Weights of a small mixture-of-experts language model, trained from scratch on English Wikipedia.
Size: 11 layers, width 256, vocabulary 2120, 76.1M parameters.
Experts: 256 experts in each of 10 layers, a sigmoid router, a shared expert of 64 neurons.
Training: a variant of SOAP for the experts, 5002 steps.
Below are experts of layer 4 (counted from 0) of a mixture-of-experts language model. Rows are named router (the router's row for the expert), up (a neuron's input weights, with its number), down (a neuron's output weights, with its number) and show model dimensions 0-255. Each number is 500 + 50 x the weight over its row's rms, rounded and kept within 0 to 999. Numbers have three digits each.
After each expert's rows: a language model's description of what the expert responds to; "comes before" lists some tokens at least twice as common just after its tokens as in all text. This comes from a sample of Wikipedia text that the model never trained on. Tokens count by the router's weight.

# expert 5
router:586507537511392450491501479510541498571464430524511350503539506365467538418504494487498444451539533556452517501535452609494504441491553489490550494494432429449494497471384437468458560484490451534549502519574533552497536554516526477471474437582539545467521434473463427486507566436536484516561507427480578475495489582534506498572507603511548493461520563487521471531587496544549511501500446449504470462425504458450443509532482565413481520523532397444492525638414506414523474446576502497561511534454449342369523551533547526551467398556582541497443548503483523455603567425460490541549543552489530453456536505553519535470536486516484598508455476518524432482588596496416535475454478475511462487466524425508469446460538649472447449494505536490547497550574578476575527491474461
up0:514537409536447442494436486544524455472544489515510431513468493411520469467525460515570541537548465403429455485516583420532523506537552477442471498476529470389577465458412503507567454435537545545497489460505402585442521532580507555523589446601535473508435483494552495514512487536500455504418507458522452533526508658549516458555440591546599509511497490578466500491588481445515406538541540532515438587467443546489444494495443505473510583640506515435486458563451503515496392479508533436557539392472516440538490559465480532469441425508511504525566488496484620513500583443551447472465566475460507409452472529610432462500483496500560452464495604561488549527470433495522476443457483451434437494568510562497540429496559521463550479529565375492441558516599535599473537476520447
down0:467460545496467493516419564554469492496526488452580463375561595503576523523500445426528604390462380484480529546556456509564436542648369508554525499514444587442559449544498567516488457495610569466488545544554566526495527574469459465473539519520541499476541519584464507529472530492530440480493406576549564475452509537475517492478579484568579523527463499427423468465494571430479454485547628464482540525570478522472425449487513460487527532444530570583459519503498600581573482504474410538487443645417524468473508523553545489510438511493503496515549468497527587502559454511490430456468444554556397499433458496440453563527479472483530563427423478485540517478502519448497466522429545498484459527529472506487535453595446474510411524468493555483544503564507466472398389457540462
up1:396492448531508460466547518481574415446402485542471467455540528449481501477525528479549435458532478429473537510500504579524530511458500437502553454411509528432538464465570456457467559454595440542535527548489568600523443483504502452492449443594528569489457408536448395469456500535530455508536545453497547532522500555621493492530510432501470430469587574484544525487589531521543402417518542510443444437430550481525410484560398472473481591554487538522462548520459613442487457480439551469523571504507580436444476517522505547538534368557514579505517613571499571450517522509542550413517618540463548475580503467582488502554491473565501436547516486531421449488536485536433599474484409446486434489470561470514562504512622585544490465528575528454514498474567579457518530521486446
down1:468519409549436476507526448399406473504555497408557462483572462422449502458505411519515385585507382494507493527490518465524475482597470535557419490494495519524439471498526486426550425514494545556492536410550498585505560581514469489518547558470473554552567545506441485521500537463526482496510574494597509502472487482573479482497558510409443500485417479446521493659524508454529559486501517514526514536541472537489524554527492564476647508579471564525508481466494535495457501435550379440475465509498444534573561418494521540568470533473514437487404482460554368472451603404512441530510542512508493512539564510417472499424566467501542510552539542541515529610538522430416453519464545473569477430517483461581443527522381511473529485457430538605442454583470460563449449423515523
Description: Commas after clauses and adverbial phrases, plus time words and -ly adverb endings in narrative: then, later, time, year, -ually.
comes before: ",", " and", " the", " ", " he", "."

# expert 21
router:506489506440497419461438528441504543471556493539514522589596523518483528568527456429470448498463445584509494507536568494517503411494479464440503481492458493473519530471482480513521604475542462474420535446522563565496538527460502494522386527487469451470473556544561491560419538534550450515446536524545498578572490504516560537488521505580473536626465494402578524446594500457464448495428375483508528473463452524528399496485418458544487502541569521536452514620435552451489448514456516538493542459440468490590470449488408533558375503441423526526587476539524512552544460375523453532510543562552405522412520483499517475502527456503500491512483502517460458517567568513493469492638393457454451550490468570488483514493552672445533529409490519591482572396534468465478456624496449
up0:556530569425486484568502501632493509478523511501479467481572587542562516489544445574483422594507475528433511468550428558480475551454531418395449543470526519592577573423494582610528551477447502481566508476538553494475604426486509452513379527503490543513500549558536405590571569534516465471535476507522449542557524522525495425488446450486530430438507597469511436505599479506455469499523413472539508459464485482446544574420459441436402465448515493468491600533521485442421472489455460468459537461528425503548497456430505486525477417523457539514456497571503531555491502495602507518412579473380498601489460453475493524504486496493538534549548432429525640504527541477537593520450478492519504555482459415399471500541448504499450513537441513569551566441414496474476405422541497
down0:545553482443530495570541494541581457475552574556462408523561549508527498504473525482584476477491488518487552550517460523464481503487504484500477475624419542459469447403500459516533440526453526526526519580522391555467369430507556499526503331442536583511433535540466533485413527421439441492462498398425520476444517516402529482503421450537580461541488481405514549556524483514432503584430547485595465520602535434444437527492493497517482519554473463467567505532535494492537478528555512557463401435512448547520543531548498417474493511465575508424456445440505511602560471531449498454482547573461582524500494519508431537508437530568508437493546504484507477512426459503551600599533507546480514552441486613505438501472504438515518444504637552509462421360455435525583468507555525
up1:457589477553499397471563500492467510492465462463584509596526548595559459549550615501502391580453482559465526535475446546499586560583572400494447435479559511543504489455561486482436581545509507445450452532581443479566505542449548491536513523604488494446627465543478498537501508489536572581520448459573463497505452490515444583557544447526443502449533544481563502529502535529486504555440461598453444609443509470455504537471394584531450551522590529509440495508426465427475433496426472471528478510497513524475507596458535454548492431518527494505480436459503532538612566466437575510479561413520440462417508432511533525467529520455489532459408484415577496572521607442472516485549466568462559402461491525444464506448555508394453569440546509509509515511509545454562498444441557
down1:375444413437523478477480573518485508459511481472505547507517589519557405543500487494539542478480462440546523515541449504472465435416513563383502428593557538563464534546525549477544518428560455459453505463472519468455498376447438559542489376524473473492514546479561490471557557502568567457387495466442533455510609587551530492554544487523470459538477474426380545501527525456448479571463516571555569562478548506561515545520501488604521570486395475529519528432505539559447476539396582540450524572541369519470531585555467474503502551498424499457427499464479514510503485520479477542513569458393487437434489422523573617468423510535460549535551437456505521461466451425560490449499532400403462607510527450562485497533527541435480467501495556518502544570524507493513524497449572
Description: Field-name words and pieces in infoboxes and table headers before colons, such as Full name, Location, Born, Candidate, Temporal range.
comes before: ":", " |", "ation", " by", " of", " information"

# expert 12
router:591522455543600498442523449513491448479491526507598508568477506505493564510512480513482440480552535631574561441596523497558506497579494490464504451473446445435607646526518500549485546481555474398542539527413502437350536502447504390432466352473519531537491557503548407493494538524443485483428501600402535563586443493534482526451523465497562544549396535505534567497558521579504503476484464479470443426486467513539424535436428505503501489499556530499474461552486533429506548508417430426602554456428517419509528467553496509505472449556466478560455557497511524503552492471546536595531642509506494520539560462523472511462498558477488466482427518509500416551530508499460544461561543359528508536534427484408461521497491492515499568462492546493517470470568515610509452516452430
up1:466553485511555421412429539486508441418495499502427513526462491466459603453539520514449406537568498538464511527488490476482488396441470457471508480533513460484462444493485494430498441400553503535429576524479521446462581492526505545531490494508436478572469407368515501530498578506520408460447583558466426489455470468513536460532453456471556452517501587474473551440531576525403437503595497575548446600493486541529465474556505497566526469445453472449494530425417437415518474489496468519465571528497467496557494460513603517545524358531471479480493546475519596527479487489518565571630527512383466491500451459552526509519555488608605533602591490516604558437456454456513484440522453492490493447520399522444562591523459558548536513554541545548533585513577507559466576528430475
down1:524468520525468457460518572538537556455490519405464590458560499518446534505527531497501420460333443528563473525569498486474498517413423486521582534496527509425590511574459495446595480502574414469472517482533522484571635549483461456527533496493464480490567572471531491443497516497517432472452501569507496589531549478490550467467532515397542453432545466459437459471490564379497445508525518534436513492426427588474432593443454525517485572460479458517559492394367445514523493549601583485451502455564483493608590490492530486513564419538401525465539564552492506543506525556448456505488624560567471461528481498480466548548485519531565550533560490421460518494476536538473568495470368503562482542538480522456539472528510504494466514534554468500589571448480541402431477431405547
up2:394511575504629519477452485458544504492555557562438556546426537474501481457398603506465451473557614420542543492528471517557527486497462540585452489475504490574430537446518423487507582477490494580536487574482542423428570492488575412524551443467490504518522484392559498566536484529512391465455422543444486543494474521481505447517506479570487446483418511530452487502480486470568491474498416643503444528509492544521536585484518547525543481498489479522476452461446494483494395508442487450509471484457561533432468583503503453535423465508540514531320590532480509478496490568603474501449592474401554531440498537490465516494498530477576444484430511507485474459565570467572541496481433475478468478438515527545441478504556534559542500521549508568417528371616512488479509462341534
down2:432553421463502445530472484569562519455488479532570504518480452556464472464552474507508447514503521447515502424490492505474474534559521473599375524401519501586572584482585496501549484490477505549423496542495605452454527500577499532530613589559455512489476528491507546446490447418446557654455537491471424515572536427535459484458484454529444459535496486463563535413558458500567406487522507434453548469459554479486532446419495503433509496422549542397482435459547537470464445513456554389462456380434474576478490476472556555540537506606529462573449392525490529513499635513476533538476477426522459488492535563458449548452537470528466524505451453588483542497500536420583476508502604497569526470449552399517399547532588417544457479493539541507512459463508564466467570525563539
Description: Nouns or word endings for places and structures in location descriptions, such as structure, station, area, village, museum, building.
comes before: " of", ",", ".", " in", " is", " was"

# expert 7
router:468503506417472488424438526443488504408526511445484459544534543530521509577491432509500473525451511512492540436476515537506504534451485564454485467537427487459451523430510523525530630498641495427450497446555556539519542520505571474438447555505481497504469549486597546533468532464555523509443528526517468517605474499439483466559534504479502493570441450437521566413469510423481465480474442484507498513500445617492467510443460529477475507521555491541463609647498468360587459533482452575501560436471517465619434447490500530560402451467485451484502507400508539571502402505515513568509555583531419584403461457545485501491523486518467538461509504555494517470581563462507572449652403460458494602464448540460481509411529646457537517489490518544515539454542471414552509623499487
up1:515445540445491466402444637454448579445497524513598521462476563455432485480511547605487477511533513484486568563549510461564492540378576512471477360546485461477519547493524472492427524438405542514510456530468497488527420501493551500500452560473435491505472484408464536548468500532488433436487441443455587500445559537632511538562493520449449525499484429520535566590549548362410488412505554472540525424493462543534469507550561501430523542534510566480547578554432538492569436436583480554481620444426502544484591532465542604513472469444491513570404418501465535541514536513501519450576465483492450516531462476566515496601466570404488481519502569532494546543506539471494514405587505479467509568409485556530494518498412543534549529445508468538526480493494562516534457559596506
down1:542534444470602533498609566475479514524503441560536537522534520567536516461445515486510463543460484422469480522448474502509450578456495525498471503558525541450539594382551580547465499455550477575428419501499555481551451448464544505535477535487529488455445438506553496517560548457545605505519520481533567367475525489519585518509564509550505423485454407544463327534531488451543548504432464588486506577491478432464474505449408505490544381458539521446519473456565438489516530490582449598559437601482527486477534545467420483584536441481400573526540513520479533518590571437442549552458440495409428522527436490494588476465564496562412512511429556413483508484508447446536453474506500409512496517405458431539457425528589560492514567457494454548527466527495535492511582597523497
up2:404477589524500500554414570442463564466533585492492446543545492663543430463516444470503456538491558437532502450595518493542450501441503448471464498418544491538498519492498445543514518595567538564541422465479525673476533487537515490640562569460532485467483470466492432492473472430556499479481532550422521497592530482454518466515548543496406455530426537482529420460445464498513512595428483531568488539515502496499594489500492428513427576487542524502436608533526512488449483485445506492548528501486487465555522490441556444493425547530653517369539561475463545501432495487532420408451503527564514562531510553443502524537398489509436499570470588476458511438522395433461504526532552417497467531495452548507535543443418510496570456498463473498445506558523482425547468432576421
down2:554544521569421549486483544545517456660589517493480489472417438482532432479527509514566500483568503506563504513502516526533423500557403503512556487509514449564505446512524532359462448507390483509480545429434474498530522635435528542558511487410517503493496455490549511558386561568486492450583435584454442450579565495506559481568477554540557466510514515541462500476433479567505538460494461427479507485606540466510521573447410577508559514526510416452419560487430505517493459446460528481532514538505569512441542538529536493468474491455538439551359469474486473480474524495557441452536439443511446458534633482486483567475475559539470501526529439515579553633496486403504625458527520460483443388473415445532498535526470521508461494434441490431554527546530571415538523473462567
Description: Labels and values in infobox-style lists and data tables, such as Born, Location, Width, Type, and colons after field names.
comes before: ":", "C", "P", "ation", " (", "L"

# expert 34
router:556478447541422461486476518592408457485476446438550468549571559457581543520517444518399472446490611565506459478554647560542517592480386432527555438428579435495578486461399566501509584541480466472500479487480493590482503542459535474463455453470470565431562444526421589482526476533478484521474454570443553538475503497500581422541517507479506507529440528492519519559383437479555462491478447432482433490504560523559454480451497541470444514534535455485464523511511519453578479471581453464521513466515479424505400415535592427538509477541495558509438536461448532528563440526551446531444523378526498494426469489550463476471614581581455545506488466562504435515410546443448460447420470458495510515549454572516489568534505526471534533456450499537522614525578479416526426472591465
up1:490478455456543498496489496515505614423519572474448471514455516488499516508527431525478485469502495459444475488551501550557522436526466432508570442383490420490585434533520474463408550540445523501496480446498457501565467516477541532547500433510465526429573522518489592577589510560479501379519409561426433493516612441497471503514497505453449595479497467485480512496484523436536601532476503514487504500514492559529478534500442460546510578519513487480536492492568544476539530507552476457500538424528477436511459503469484457513471453474474416447495421602495601444454451503485529522426524466546477524523572416517552547519383582527634534536534547565492676419505412560465465364536508445534488472539472556572580560549394471558464518458440421559564546490487627440441380498538524
down1:582528489510514477457511616546498533482579489552504485485459492454556355453489500456549448542515542514606554553441440417554514529505561452421412441498556450530522452472441430415526517393410523548525461537531551489540549490526535470553385405462506559476486503500450529489432497540511483485484466548428517474557428526449428543452548532464609540459478459525601494451455453432474516522498433518609520557488499571525450467490433574407440582445520488509489458548531476537546375496477589425520436478346449582475537529464510531451557567580590489475481469481466549459543538530394501433515527517572488571509542449531435492513442530568502456489529489539498454538441516507542451423517521500565573530566491412549491563481567536599493497511416507501509516566464576531451545546474523
up2:520462529450673598479451484464495526549555528451489558489552656522494582476397515482520502556552589530516401522475509459562417493436517567494367512549559459443501528445445525477462503545542498565465532555438526518465404503558556462484460512463491536538482547533545565488542466478432547525489477523495462345499446526490529520507548490413520454561465478505531552463434509377528549498502507521531502440534503439380498506570564479500480538564519541489511479541429461469495450553437542386392492473462455497487464515536518514584542429527560553559513466507508513513512520551497578454579538568488473533463522509498491479517590413518583552468472598650498427483481502475476508458471523380556529478455544450500445471493460525587483388512506485483543546502414453399499513521407482
down2:508417558504543539501524488553572463515417463469558462449427550505514509536513471449596455481505558464484567459408502540555421490420537480508559536484565529566521415503559505442463511562465600560567461492428471400519524482371439428432531549386500464407485514506449516487479520468509488400539453543479488467540604434477456511517505511500516491467487464563539514508509569478472427567483517540546522532406515524534508446473454569484493533492462494533476556529404524504527524528534499403461583456496509457587371499491404466526489548387521499430611541513504535535472550399478529489466490492549435492508430586548449500497496540470480646494532520495482567456561556400512513606494531571549561435500490599391505506580448470583496586510486416538513472445481565491546495431494591
Description: Two-digit numbers, month names and final word pieces in tables and lists, such as October 13, 21, 31, and kingbird.
comes before: " |", " ", "\n", "–", ";", ")"

# expert 11
router:606502521521522452444517555504453483508492454472449499540554479517460532436505467573463483490594576492528478439527491570531425563544489487553522500472545461510524536528467449571527598497494379522423481522460552528495494528523491414451435486506542519478564360527472442471592539511460486570432515532464447437544475457516517447601510556495608498569499496593631464449598519543556485424479413406546434432478514507409517448532485515529436466517508425499473480514471492473591531593542545448553473455451418357460549592541470492596517497500555532557492539497540446580558506421529483615449436532575494434525498501632532508462522519464500556453473506518523486483584456450486508505434479499535505472467460576423467487434559553371438503537468545458500542537498528478622478519426509
up1:520557540499516511539569475549572573510546445477471624510447399477480418491510445548536586475417525567529448441471463509568421477492442546490497467606519486414527517524401544514476493546486524467493526538468451482562482437517505461453587501483460448512549514549497510433497500501487461563507515533463477488496546447421531429490560556558589528522525564513463527481495524520444558481541490536518571426417542523495454481447465504567462438440470452484407487479505453374519563457502522577397531464600426509500483493482432458478551509513435466601445456664481458474488435639573495461603378471545426522469479516422510493574502583515532533493480407521509527536440530444477422519594466473475484536464470503527499548537510386468519605548501495504565561571436443437550601575488506
down1:516413453559517495557429521489499517515436525521442424490548581471502526430528505521498531433489530540475553573444562479436575583538493428469439532482424463580489550611500484481516535591552537464559455492607483528548531441600443437549413475506504461416449544464467446451489520516472433510514500451542567472564446483570531576585462531479449525514504553461522495580424449537540534470481543568533520564440454491490388471514557488474548557656542466638464382534467554473581448502499501499513487409444523492489494504515471583434496471471476475541427447532452517507493444497535507508511531460519432550483494444548544556444507520473505361460482584473586486504646407467460541503429504370470550540473510491562489535498483530558494585514427492440461488392566547483515424496505474
up2:472552487580487529540553456514439480532549481579460445572573520434449479432472616445490507432512537424442569391518594427417473493442534498409542502467551514509587500549498510484475509459505443455486499553483444464518565523524498501496508469619479513485455483520496397458556535499498421519581458550524565462516528426517492521444478456452499486481399540459497540488529434635495519498485469596432420439457569529516465456550520556530521519519506472517518556504545536510541484449481543557532567557475560473467541527520517436511587432502504520523508674536536472327470473415501509524495532576447546409580499567536528513517497534473511461487500528491510464616572487533410506474510509465529491453509553555529428453491603448631478503375490572386466542465539530501556530430574543
down2:521545488495467522419480451551487556507413551532481493493486420511477414445515411465599433506530409497556515532466557572430475584500417505599434474472522534451453483530463485475645464559495492560532532466405535555453483522554428533457470527593422475496437463456453472490390526475606563513491500436503459462547416512505466501541468515454420511406544492407547524546476586479519494402418535537517529533511455523548541579514457489471568538681497546542509527531588469487498392471420506475495604425399450429513568481525537607522589491520523475510526490468498482587455503452506556573528469487519482465438526478501532501440542482585533518518461505509412474539522514392506556459526600526499521449513459556464516583531451482420507540535461532592470428519461485487534518555453430
Description: Commas, and, or, & after nouns in lists, names, addresses and numbers, e.g. "Frankland, master", "stage plays and novels".
comes before: " and", " ", " the", " which", " but", " a"

# expert 41
router:479507503395497502529430551537431450473512460427517546521496402418551503538652507468389581490508577494393553456495555551473471542539565507569483460460445452504506479465466504531552552640561514525509504493587604471475473465488473473552461520521554475528513498515386516518492618505479510513435528547472501605495496489519535538553539551412443612438512564461543448529435553483438448474450530498439478507528526427477474548471486478492471543474482418443472524468519540339494453475519449554544524501499525513475565525564459557562401529528471425477474463541448506589648501463547435445454532464503479498499594523493477472430427559458534472474468541561488513491572521460457453436545387443513485527484460497469438486485501594535516586419434511533540590482588573465533429474565441
up1:446579459466501442445590499460434457423497514502437523521502532427507462497451596451568456491541531523479404486483490454500524512389462479522496481511428456501534586525475565522515625470520460475547499565638510514505491462424485522565519525570537596466518576424536502470569539504564471515531544523535477528498531618462491522540514539380461473496418538468484573444573519473457481539495420549475426552450510502554484472538542567461520407464551527523526571460520457437495456531368512509444461404473479536442538510528567455489466564465483507461572482544502503513554510434427499594591499372470483512499497607489389555407447590460528655517508437467409471457522493575537441409481560472523496493534425495486532553503526517452479586531496421463513412480448542467506580502547495
down1:476535501508499476458456503494463549518503520609487537542500491535510600438466502559442522424564386512551409553514435442508494424629438444432377411433542490504573476470547527439482540537500538484450528402534481522465600518526458533462328391559488516453491513502521580495444469484450487454504552501395566513566558585582532503465438452505589527513482508513503532428623546494550485483520393465488523503440579527493432455503482527591457419485499431580552532509535528461428422487501596467509432541454529450552563482544484455488499450439570494573504456560529473522522549502528481532506558440546441577510538537527478469439404523489452557439520514523486496515536404468496505562552498534529655428515508526467593566487444530512582484543516459528491559518469472583500483456487489
up2:579450491444575499589507532475491497470534514513518484463501522437540457452431535501458607523526597502535475540507661484473545445459575450498500624547489464530491513583454510509516586541566460417579518475420520487493404498482485502464456391532597439513564411512535481524526514561531500553482549527488449523457482485539439532471483373411554487588465483439538459435482505541408476458472462500475490485386485517482492528479537519533525488453519460578518485492405451431500550479441513571456530582517569393507538490568489468535454484455547460495504511485493430515515441460544523446495556500394471533583538450590607528514486523533459520555449534486589420484577488482543515539563504539462511507453395471429572626517513556491500507496367420408547474515506502537608593491455429
down2:540436444576591441589455575534507537490541544447516551501557515604471462511504472500551545468476612461586540472513655438458558554507571457518529476546513489510544454467497441505540536513597463414565509366488470438489447457470492604517487462428419442503521433503499463477459486562429546541430408533442554557474484400447434581427459474514529445565608493431477507516405482462557561446449446499538541569439554530430504474498529571528464532512420437613576575497519486477484445491552449516476527453559447484509422476529487526457526571549388585467464473469500466554532461455524586460477528466465501511513451606546480445504475555424479485506409515526496465439545482530561540476516473537536477595426533515534458595527509502508531517530442437527452501564464523427418550518448514
Description: List dashes, bullets, table pipes, heading equals signs and colons at line starts in infoboxes, lists and tables.
comes before: " ", " S", " D", " P", " M", " B"

# expert 33
router:460469514487509555486414472513382461543525505452547496491552432404486490428521487515487493442501465554473524558553592546552469536559385411559504474422544463565514501509461510533599448500496509493458477551428534545533485570517551524416486441597556517504577475559505593432583483510521517434476465368462602526559475529592480539503557440435470477511481609513585456474577490571561469516431495394454476467529550512540506466556488453464463410510484524610433528506514428472527498481559442483553495450478464479473453455529469516542576414503561536500382602496441534525518456511556399508498464512485557539531583458498519504471577538518551535446427479560504509451453523496495483458406465468525603479496434435549426528385548559453460482476484564534414588567542444525475476429581477
up0:483526449504489573572458474447531427476549530452425507485486418432538492539513572439493604543533455528443557438495485459491509458536456467535563384431439538519554515498430496439568420482611563491481550587532557499462482584545427594458578493536465404601532478430483464498667508465516459433530481480518542555556521503519436569567526528465528484493561505530522551545580521517574478527457435548428496515499434498508490467509574496524542462484566517537481565444516560437463508527533502483549614519505509523447445532588497503515560384535465493381498561431534527471519521509489382527489510534447469492546454428540448494460395540451584496471557459472444427458503537504453418461484411489580568444541403440581375532455503488517488535464552491486493469526530486566539535491608546
down0:503470461611467504554520535450589475467467423452573476602576504524524607427419476502529389426519428548479460527442588533424557555531427559505498490514481555522503603482590533441457528394532522487503613512532386463441555536514456392555505460520505494506514519457502481449505437485511610556432487444614564442481500467514541467429474444519467526380442474546608555525563504490546487551587421488509451485438540474556487492465397486461417542479558619527475493508567482431526442493633549459503491454532514492518464513513500548488500502549468508457462466549528489473496482567484577422523484483541551499438536584501465463495532505423481513436482563435440503498506514431488474492526531497537443537581531445533486379485576524604502502494565506462466487530607497495455421436518457
up1:524546522435512579487556447428488538510520492451443468514528502550532469526485454620460553442551483443493439524536475609491517527553565482488353456500553590533577532518552527542545530444477509539518456592448497589472429496427427455531525428588596568519461579561483546503461492457562508482540574448442556463432546528395534447530525464536506423419568476454558558473548379519516462491443463441448561464479526444519470443493577478470528530553568425529399537472493597524467478496484443489500593462515488592464496465452511560454463496413535372417501466452522533512472443530519424456445460424469589552629556479553422576478531470522510492547446455557538511548523426505483515439545479582504504545502545573536457499460571438488558563530492504463411536511475492487589519479534451
down1:484436457483508363489481471490492554511431441474416482547489499514529616447530448503496439492442577550558578470467508561544523540532517509487447573477560422504527557464510494433481480420471530456490435599545501494483445527383575573431484500459472537470480595441549499504556576486462517529552640448565569544459580478512428435525540473581545469519477479461471491544619476392370570480444547527550414435516474498509473438494485484479444483533505478472494546429558545564576510532503446507503479577542531513529441508473531517579494428437555513549617492530503470467440513494473554531523459458568502433447492444478485574512595458460451559457529577487501580555394526556502547477485498514457401483458487515512584611539563520453527553470488421525535441492468435486535477527379604
Description: Digits after dashes or inside numbers in year ranges, scores and table figures, such as 683–684, 1933-34, 4–0; also during.
comes before: " |", ")", ";", "%", ",", "9"

# expert 53
router:568490523551479483472465547527502505493549578470554542556534455463518552485570472561492516561513593425487448463571548467501473503533506520592388474475567425416525477473514450510413478517557498522464491485391476460429458437561501526451528517494531546581496437532477456548461464443502512500457358533527472463543535544482516499585450477377532563471536500450510577463561467422566468484469472489375537473568570497514490550510516540480420526562513473541424502581447507411523565542461542474502435532499480508515459464533496501527472397453573455521470515429424548494507474510462403540523539487599579554484537573535555447490594532479565631460430479573451361636450552441444407452440459527507478479461473475519471492487581520560436485433543521567463529527536459522564379548439495
up0:476581522390535527470435531430495528500481501532512513553569603561524551475589456508545547467411466496531520547530569508417560420467553446517471529529583437541495455365468541512483425449458480433433579511467498608541470439480525490513465373479617562495448503505494559434599506570461570541541584534553477532424515508536594468549524426539525483506538485471477443511595540511432552528450529472487546495502573483483505460529485516545477535523515482537556472513440489510461403513498423523479426529411564512496494526516487484498539432427437454377581508470509607482517466516548395551633462567481484480534523430552547496521532563536484527468369500577476520554457538376527495493515480472435444518506473529580501499520407497551442455515490475494448510399479484457543521599511596
down0:402500540555364505440418473499498578440429534493526499578519474587438439466530495458518444480472502496518465553514533436515606488484484551545463471483629486606514440514552534460510415430462532483418495460510473379514523540450458439464548497514561469374413530541466502490493457447543534466514430536513455452599489485491475551468484551429433516482510501486512503551587462565456438483549546498485491531541471540554460573393475506545456456415506513517474446470539566522492505434533483512514563444549443380527552604438552512585559495481440548501511500571501505474521615488436471528542476500457491452534498467507524555433528503563650613426509498486554529499544535589511455512514502523580505325492419492539552486469513543469536505407625513524533512469498543494480584554471471
up1:527553595491520473499456459518440558419513579517522451505546503476509418495578522588445505584564475491600572469528484484534449456532479489455372523517480609385504494501514515626507523426585450470477523535489569392467519522554548482429521488472440525529504519471435580523436544443503498522470453421450522498564460518482507530497414500479567455531519537502469561532539470547531519541527511492575411545559440490470435482505469547493438480638471481550521444553418519462510547539456498431478440469654502527480515567513449500435415480430495449463471546440504499527482389538572635507563584473493432515500468452439583470526532482468489451511500620543520377551580458408501566459498442423543477525505537488492460487554587523588472461509520472418475544569476403540474459482496503
down1:469428521448463512526599445372517441494497512612504495551483526438463560461481453543555563539461553483557451430490528488498559525535547479540512506477479475489467500485549502488484566484561462461491573481553546479497517509602510497423423458542427592391571487454495566428564598517515506466397571491524642481529494523539561430510477513474474538583477506387439570432522506537524461511555502540532524427576512571556476393559457395439595468505566468523595460523467440481449480593518454512486523463425515525495567515468553509440484532522481477508528461550543523450530473468519469517500418544529519518527463522459577589527421473427448541478495515446487499499435497411481503494473436508503519503483500446455587403483430420517477471511516500512340419507454454534425464505664606
Description: Inner and final pieces of Slavic and other foreign surnames and places (-ov, -ki, -ka, -urg), plus table pipes after names.
comes before: "a", "i", ",", " (", "\n", "ov"

# expert 28
router:525487503602441517483518489470479537548516444456566477533470516528452494532511494522511454467510549508499591524503511514557478498601478402496499563460584551430494390507410531576490556488559474524379514529468445503447505453555603516418416447461432495568536521538427519489453503502599498423368445427380490573533498534470504485493527562477558568581503501455496481435496492439503606504435444526462462509477511572529475530500548495447493521490487419478437505512522500501586532501504456549503472496506427481548527506519529391642440584560570440488397531434492507498485460531502480577498577498565476540431562517461436478524590494494509532447516455542557467477487529501389436433513478448564498553526519523583491475475405684472530478427442621548474495465605532483459474512425510
up1:509451501512494477528555503550508442510538428565561489497519617599388541475494531450539510528518529535514484551538539534425560440483466435452487538484505524533504571526426486559487528536544502493422483524560520399568443483470494455523428538540519567537497520480493595512478427544550421512475513524434533565607510490532477473515563489612520572547562488581527473474442478636444472589465500499477534568473509413573480447510461464505478424494466498546504497563423512464531520487524506496503472378451430448444470459493476571458470471484514520498324512593507478554515591486495513513488516500559465489537492446534483534482548481592549482545388510503478449497388471490441451494477515488444503568442449521433455494568413395462519413570490515337585561510440451608493561406576449
down1:482414473481548435564547505492410575519467567544514523568450473477515540502512610488470456499486534506504470421525576398431437512480456599506437514498413448497566419452479518537380504489366472534513482526685484420491520475512512572465429530575490494506440435558509452420487579528497516480514396519560522576434553475473488516442539450530434534558599507526497584483497551530525479529528417575508534573546538473488533523510505447537512515510485515475464544492491516529466519551459580600484482540483532546461480561508477488472439551457513479536538486516527395555456496578519575550489477461480542489461517625471470506552478581513517546395560536451489567426398515504527526454502526568445511574589560473589448482480415500468494475566538420404486401409444474488496471416589537
up2:512530597553529510455393522490456591530529415534550439500431486436446419523541552504441542569495553512544461511600563544538514484454422432484476609552527494508542545511511516524373536493455534524505501477423522523529451417511439492468430415565505486501538494517541552366521517619510448494404442540428478549565549558464605513489547520431496488495478441518534576462597451619464511424549529508462465587493418519458490538523443450538527551532478587455471505513450481566542568469534475485486496424479442480528462417517437488542495555458586556429490476383471458436583522535505435514495504485490518433468539577494457402508509434563522495494564482479534462447455549482459497504538515550603518504484557520521406470488365558559528531486524490485414564571566550593552425482517484
down2:475587542503482452540497506554378546506544529384565513489466484471605551450535542410563474493523559508446497554508524478594499539542518512471493534494492541457467456536508548481493520454367589536559564458552539445450461423506444473411472532517414440497550570521456570483520456526625503494533458460465404522523499497496428476485520464478554437527468426522493530412460441442514533550479483488444504524517466535571513511549518433484488389387518594534508488500536487521542472517610446499448475493540390489514445495538591507556541410544580545427631466502421551560484539494459522564486427550545401461456495428438528441455493515578469520519452428516460481505488426529545460583524510503520511567485444566625565464493436520480452501496438407501449526511637510521527421461451577
Description: First digit of numbers, especially the 1 of birth years in biography headers, such as (1902–, also table values and coordinates.
comes before: " |", ".", "–", "9", "98", "97"